config = dict(
    n_layer=8,
    d_model=512,
    n_experts=16,
    experts_per_token=2,
    d_expert=224,
    d_shared_expert=256,
    activation='geglu',
    moe_layers=[0, 1, 2, 3, 4, 5, 6, 7],
    router_score='softmax',
    normalize_top_k=False,
    routed_scale=3.77,
    balance_loss=0.00443,
    balance_bias=False,
    init_std_router=0.0251,
    lr_router=0.00106,
    vocab_size=16384,
    norm='rmsnorm',
    norm_eps=1e-05,
    tie_embeddings=True,
    optimizer='muon_variant',
    lr=0.00876,
    beta1=0.95,
    batch_tokens=262144,
    seq_len=1024,
    train_tokens=2328000000,
    steps=8881,
    dataset='wikipedia_en',
)
Below are experts of layer 5 (counted from 0) of a mixture-of-experts language model. Rows are named router (the router's row for the expert), gate (a neuron's input weights, with its number), up (a neuron's input weights, with its number) and show model dimensions 128-255. Each number is 500 + 25 x the weight over its row's rms, rounded and kept within 0 to 999. Numbers have three digits each.
Before each expert's rows: "comes after" lists some tokens at least twice as common just before its tokens as in all text. This comes from a sample of Wikipedia text that the model never trained on. Tokens count by the router's weight.

# expert 9
comes after: " of", " in", " to", " for", " at", " with"
router:494483462471536497488503521466497483501532512503464497475498454517467484543460518485518483536526477493528503490523498455481498490491479477453483510498483475510503502496527517556518482490551506490503538506478525539458489506509465515502477491482473488503498492529476542512484484529480541527519519485502516508484507505492500502478495472474495529525473493513477519520507534516519498524525
gate0:478500467552469515480516498516497546508479494483498495537546512461476500486511482527477509461489504514493480465497455493461479462492486521480502550484533495509541519530462500459506520549507488488511500505504466452487484480494506473492520460471515478511519537526553511504507516518518453534482500515485516514477454542480524495450504471526511471493541509527513505497468516551502459496478
up0:468482508480507461554507489439543480480525519530485512533499484510533531536502508518508523519487486517530470485509484465535497540499468520489492497524483525483448517489516514472510499450475463491506492466483550519475506499499503485530467515499547500483490506535510506487483489431455532482470474552493511519495504538497499492545524530525462571542453462470471494502448468463516569495520
gate1:534543525507494500490510491527509537513470526519530490526482491499520529481487479540505512534506533479508469543482488538464506504466491547518479488498504457515496485480528481525510488518516494495447511526527504483514496508478488465449503514501491509498456497509507515479503487485516491518562496513502549485522505509502524505523573470528539528518505485507522525474512515520475532464527
up1:471521494539446493511506492504471521520482520471482523513521497494515547493487452519501480529414499496493502495510507533470478509491489474479538491514490517509510489512479486499478493556455447509483475510520543500454470476501435520488510446507455508482441512435551468500521469523490496472555511463515464510510487473533504432528483469482521486488493513486472494522518519515464531446481
gate2:503523508534515482515513503474484466526481506525478457498487466509476494495546490487472499483520506503476519498513469537522525471476494496506470505552517442500501457470507479503458490483457463485418546481479484514519489514479462457532518482491470501500480495457521478491476540503498512518544533499466485528494525505447564498494496501522468479510553526482470452488472504486465517520540
up2:516495480502475526487499516496508495532520497460472493537520528466537502503496527496483482520537543485494458522491490475544494485476504458524508539486494500524527504451496506469474524496546498507520441542474511490447471505498488462469466551512539523535512521542471544482493482500489506496466476543494467492495511486507438495521530499472531474514495499481519495522514530518509516488506
gate3:554502486497479538547471509480498490483515472492482535481499480489480480506471480487481505492525486521531500512502497527538510515476490496498463535523535519513506536492472486461529471517511517472509477513533483487485544520481447537512501543473505485522500532497508527484498519521487473557493498493502513497517506499565506493487500445487464499499519525476493482490471493511488485518464
up3:508536525534526478498538529510544497507513501495501453471506485485493474571507496491521512540494498495484479525499496462508502511475490521525522484450506474525534518540511524542536487509513456500481497492481518498499523462490497503494484488497452500497482478446477480536512536490531504504526481499495493490478508517479509503448523488506485530485494489514483509516468495524531474515507
gate4:529466460504538510535501513484506497565516484506468462504465491494562513507514480486499465493495520503518457495493509536468478448507508507501548518522499483507522525548499493485493511500536468506471484512525527512478520498524555501481465462501483494504480490488468506511484470511504491537464447524504512508563510490520529483491462516498491535514528485518473525512488507506446526483460
up4:505496501482464462494478507523468506514555447511530550484514508522485436536489497512514523495508523499492512505520478504513497522491459483445480495500547542464507512504495494479511543489489511513470500527502508530542506475507504492539488501506512495493469457515493514486513491454519463477526493552500499463535450505540471472488505483484512563480466497502499474510519519530481555505500
gate5:482508508500455511511515532492524497514494501478477455498481497479497501508478493517513491527527462520504493481483504488474487509488516503497533435504491518519529477481452464475519487508510499485483475488495454477494523510522487488484475520486515555500485503480490505495493544503488487516500471495496509511508513502482559517512499545506494476498491536497492498509504498469467538485541
up5:467479511466478476494541496515505478518464491474439452491538499496484496528501485507522498515555513492503533480511467510507533478501477502509541488532446492486539447497491479480480481491525512454499490499480461494542520508525493485506517556467502555465479494499498487550505518500515548516545494511492532513532456519522523478520482527481486510494480521509483495527466477499501545483525
gate6:469439531547467524524449462501485512504495522520482497514496473494516486530515498531504525499510456496509457481533483492501501499535508506513471490495527515530503515548454434533494488505481488515501506509463500505502465507511495478524499508488473496478498499530509485515472503495473491515532498515540492523483483509499514505474476484482481447542547542504511489487480542479481471512522
up6:505533460498482484502540508463507513476476504465535527535536494503476529481507455519492495517516443489475501500513501514493503465523455486489490521491473427494478549498513495484455509485556539467474479509491458486512487485452480483460514533502521540479500503525517494530550517523495503540446506492511507502499511476523462496507534515514461449473503508546548491498546523484541495487527
gate7:492522522510489500492509484507512467489477521515468441480510511452520473460489528468504513513505464543515526468552514508479503497455513493532508539508511488493509455499458518433517467505445465520518536468507489497496497507504489511489518545516498466492495500461509518496481445522488537434520509522512489453480507550503459498511475470495472472481507519522483492515513540513508480529483
up7:479508529492474452522552479527474534524522484484538512476461474516478532472543521517486490484529507527487487493544510496484514538488563530483484496499487520526486530527495516481502489514500493510525488473477490465491468503476528544492510490490463495489472505502471508480531530469540479519493492532456509492488497495495478520482509486500521530535516533542483506498554511513536510506494
gate8:521512542497485481488477458514512495480520525508538503514466514475494480448530507488469543507490500533498503499517509487469507507513534503491498513521514474514496479476476510518507468514511457527495513531549520490507508499503529500511485517550476532521502515487515477521484480499540492495465486449462522519500486498486553492509454520469463514473536505488484505501508477462492558488537
up8:514486515516519557498540509483470498472515477528495484531498536500550527504515534543502513493497463504464516514532486506526502501508520499510506516487518453518481476491473452491495504514493489544489493502427469527494533486494504536517537501532531539462460471469484499510512493512463505469504527489486549499504484489477458522525516491538481506501530492498492510470498550518484502571501
gate9:482485486470469477507454472445461500502517523514479452472538493471478475497482470492473486463511537472476523475486541516514509491524532492473477529491459521483500536541510470529443469529520500504531485480499484504493465476483496475497483526506487485529530515520527526454452506492521482545504525517552497494495495510450495512497541522490509527508494516497522470454464517518479511512507
up9:555517459493490512501493457469491471515470461492443503498536493489481478467462488484550477491546459523492503449471471500511517500493494526487509500484534542456542496514505459518508520492480482451483476510481490533503486509490516516480462465462493509495521495544556501510467480502468543532491498505546506504532501546477505504487489464471504475482514510509518479474520523481456497466496
gate10:476515538503538489522473515504503435519476486482508545464509499490483492482498488482472477487492540501491451530530510465510492506478466455517498449553501531470525553531507466501527511484522523491494501494476515502499520548541482519519488538492501489505526499482518520512500504535540498483491535485474426471514483484508523476519471529537486489490489502482496465498514519484521503512493
up10:494524455522528519519496487435465537447488497505526491501524468533503505515472514486501471543491565498497524474484520449503525520489490524479512571461502514482517503480490545544518497510496507514445506496514506508528461563483493471463489503503549484513484489533547516501450485483504474514531483490494526540473520483522509509470503477469505519481487483499490495532516519526493515479512
gate11:514492494476501533514462465505465547464498512523509475447506527523467513564505513468531507521520511492560433495495500516459506502461517480474477517552566529487524492504480504457547499539505482500449496511516520544486472541482513506472490512518519531528515516501466492532526504501514510492486493470469491501525542455536503485492511484522532514500499485505513539504511473487464478508494
up11:492545512464446495481529476524491496499465503478511485507471481482515483472469508541506465512512444497465478503509503482476540501514503547460497473493480492490510511532492496490481460548531478531515541488506514509501508527522526503476483523503468541496501496489478485516530490504473514525502526529479512518501486522490501450454528543487485524519471457487523519490500464515522536467523
gate12:497520455507504453515527508497504492478503513487512506513500487525510500509487487497499505538552547495550521511479532482495554510499555496499464506467535453478493485468522514528522483512493508476471561495549545515544502486547491489521495455487484485556468554562530467505475514528488508490519449509418492554490506478481458473483499490506495526522528514505538536535474448493510465488525
up12:468508522516462485507533532485456502511467483463496494489487508498456499488499518523484513489521444507485508545533483498505501480485485473463492523507523495505499516521541467507517491532506483522527461525517493513513515484468524452461488501531468505480506466470523526480522522513474460508489513523503516480475527543501479490535543516520497455485500530522482460503491551517520476520520
gate13:455479496556491492482487513507493495483494472529526516475536529517523490520511515478434490515507506536504514518499511512553504496526489507529500510543521464457530491518531516499479507473507526530528480494482486471503479505501551497478497471511467493552484529525491499534502490528522472455485483479490456496524553478445522518496488513508520518477532452485491540505511506480512496532498
up13:464490509493539514516472487480513528491526529491542517480532488478502522496468525460440523519450491471479481546459542498502490481493482500484503534543522514491493532479492535524510515484490475502507473466477490519509474535511539509493522492522494487525514446540492459503506486480554487512469487469540494481529519470485492508516490494488522462486514510463519526515517457489475457475518
gate14:479508493466522504509472489509518480533499508475468536455511501448497490501479532517520464505551528518489516472508477497517458506527522527507476482499468454510539521526495481483491512531479480488508461498519505485511513495466477497479479463445517485505527513506509437494514468520514438492489480496539542494497532476509538477554484469486524516483528527504525482573515505472552526536503
up14:545472485463499543461473487479508527537480498529518514566500523538517486482454490465497517523506505497514522468532516456424523542431495530530452542505488530426504470479508484483523534500508451512500510543481514484515451499545520484490502474493472524500493510485488484467542524507506522542540532499532488497500500517532486544446492514507497494552502449520532465499524452531524533491478
gate15:528501506495507467482503515467469464502477535498462497507511515505470479442484460543499525570489482501470502508498489482508490524548484493453471469471503565491463485527528481474462511505506495511502530522520515531477449525558525478491525504531494514458490464511513500504506494509513523497489508514446505520510488527493496500501473478554538523495487480509523537519487513497513530482482
up15:492471524496559515482488497467492500521480511546499489521486488490491464494482499487532506500505493516499522515514479466464519538515465518492509458485481489527522473508467498484475482536494537494470518503487467537502536507505511480456492503545488472494510488494517516515539530439500503475514483516453509550483498510522470506468475492541515505526488497484493526521508486465468506513498
gate16:489493454513495470470546456501472475500529508545509548497497479495462524487516495472481492495465543459492493497445504505507497494505474492513494474522518465503479482517519527520524480527526490506483466533448500515445535503524467505492515489470490524517502554519467487479508508461515479488418486461475495472489529526550480523452498561506450497505501582489499533493536489549536499472486
up16:475504555469493504507463508500474497511485502455519455571481513485521471525485540501535478568490470460503455503512525462487516491523478518489495523542506492568542539476506461497496493508510481512544525466472486456514524545479484543523477452528494487504516500506513577529525520517486475490510497510526510509554510448525498492490486489518526524506509495489504529475490520455512470457480
gate17:484501525460524517527459520496498500501516510455490465499507497536482512446492425527502499521436523501504472484471489497519524479513463525532537503490535507506506529504477527488515502472504486430512539514504481530520484541537497500500498464550504513464478495511504499507512489531503509572491505555493488448532475510519486501516522535491520520515483515492480478505487467530495528496489
up17:492499452519508473501453489513490495489522494452532534484540530532495521456521477462463460522486537507489449513480476519488537504508465487480495521480487494524541499525537548511506520495491549481512521489508480505505521543515462553513490495523468487496492482542497519466524512507455527505511462495526511485539503517485521486518506544480512528501459490485493463521534461513477508486517
gate18:494501495462502516498504500543461492462506515488529486518454508463519491482443551485489493483486478533513484483516543528551520499497523483545497521526514490489533566466483528498532538503490503480550491526498490513491548495528503492520507497487492500529471502480453482494526484502455490507527526493502504468481487501496519500485469501479529518478450495522489482519484555528515515487494
up18:480443516492515508525517494483434532496466539456519491493517485483530460516510469475506535485474509523519486503496524542500503499462534526476464473470515514476508464511537493523488502514509528544481526497497536506553479506452508513524472511495502537496455519538502471498498540493529476524490433500526521513531549513504507538543549473528544506497448521439460508467465498441498482516480
gate19:472514498475463490491479508510497471493509478507472507526502518523489467503516521472468518465480482510497488526507471492510502490465526489484470499479471511516553449499521487483489473520504489539519484535488504508446495477496508476484469505481463502531498519503496529515484538469513510527466521520478491476478485513472511509480489569545466518518462541519492545490499493470444482482424
up19:536528466469471516499538563495554492489499489482483497503499506488494528474484469484507509507576460473526535485485500521508502470492474515505459500492497510480484489487501507493515511500531496470470498451487528491460515501497483487434496523494482484500499489477493526519479525519519471505508479528485521495526468496503455431538487492486494522520502487506522510470474508437497510483523
gate20:528523511482464504483546448539449513522484494520511496489515504513528482492519504495487490520496475513503548468455507518495484512475495504483547507504498479465498529468492483503481542488479514496484534492517488512570514473435519516483515494507495521500519488531479475504484517451523540526467522501511468492490485502497506494556517528499491517520484453480508503486488454518531480453507
up20:487509493516505512496453451528535529472487529499491552505518549524502459463466515505527525454514545502484452477505531509497487508478501505522510458516455470470487480529498550496511477500511578427524528506505496467467503477550507520523464499554514513465502508473486488512495462545486509469482534513517504497529471496509505512497448498485473500496558510486524527517506511456521480465530
gate21:499491491486472519447551475474502522493500515523493506456526486465488529492557464517551487492479521494500485467501560511483485500461505519539524491538480435492506480520479518495532484545485488507511521461524494517497501498517495511460483500510509504511491515498559486530472488533513522493495507524543540497510515482510577484488520490507498489499479489499484515516501528516494509475488
up21:485487495484494519527483465486515476484508456531467507533514505505472497486504489493473529490514519512475486494517533534509535492524473497487482515482493483478493482531503503522490532504504532490480499503520476475464505539506502509475495493481493444489518458529502492505505509465515478548511486525503465504494497465482476520545497502485497475473479517475482483463491520477463495501472
gate22:481503511494552499504483548487472504460488479499510491506465538538491477522528538485503507508539466501492484501484563472512488521480498490507476509486504481510487518474519544507538490478518485534472525503496498498503505474476511467499510532524529494525485467504474553466582519505520453503519514480495521462492518484476460495495490477485472505504514517509482509515493491529500493503568
up22:468463469484528496508510519502485547480478477518491510475442508505515490525537523465488502510494504530480479458491516497515485522500533523461489523488504506478508536499461531478528510523486467489514516510518501492461471505497523473489467524525523464516466473531496560481540513530506470464508494510494507516485546521455481493511491510501516502477488476513540536487490489528493475484485
gate23:531464459556476590509470496412509510506472471518489435470452483504540504560500536512511489493474511482494511520525509493522539479516505455522491477497535534501467488505489469478519504514505483512515513533496483510479497532492471517549525504508531467488464517485501501499486482523457525497479505494506526489498504477521495509467499513499479509520470502483499467524521498527490519501518
up23:493472509457463528499504503487496462510503518497447499496484517518507522477522530527505468503531475555527471529431531529510484482475502482474514492494513463510548523502499469510518490514533468519487489466494547505500491503492502519485516528514482490505491523522514493538512523537484486513488492565508491478503490535476522465520510481506483456462539496512472442481474530490520518496473
gate24:496526511551506513534536482488508481490488471536503471513477495483466532509510521508480472529538490551528472520515531505485490460481527529501479488489489504519474538564506485478521494507459535513479500507480485514525509519453460526507478531478479522487515506530522535491512495509517532443520470486479537559517483474494555508500561467492523471573548513452498555514507522500466474508467
up24:510506525499515444496514500470484481504501520492498499535482518483485499502507493474515572509513472447494524511492535499452455510515518463484507526504478526494447474462481518491494533527484486495509525496480519467516463532506494493482477504504441547499479501455514546476551476515471484485536498492454493506520473453486480500483514488513505482448513495513483499504528516469524496491527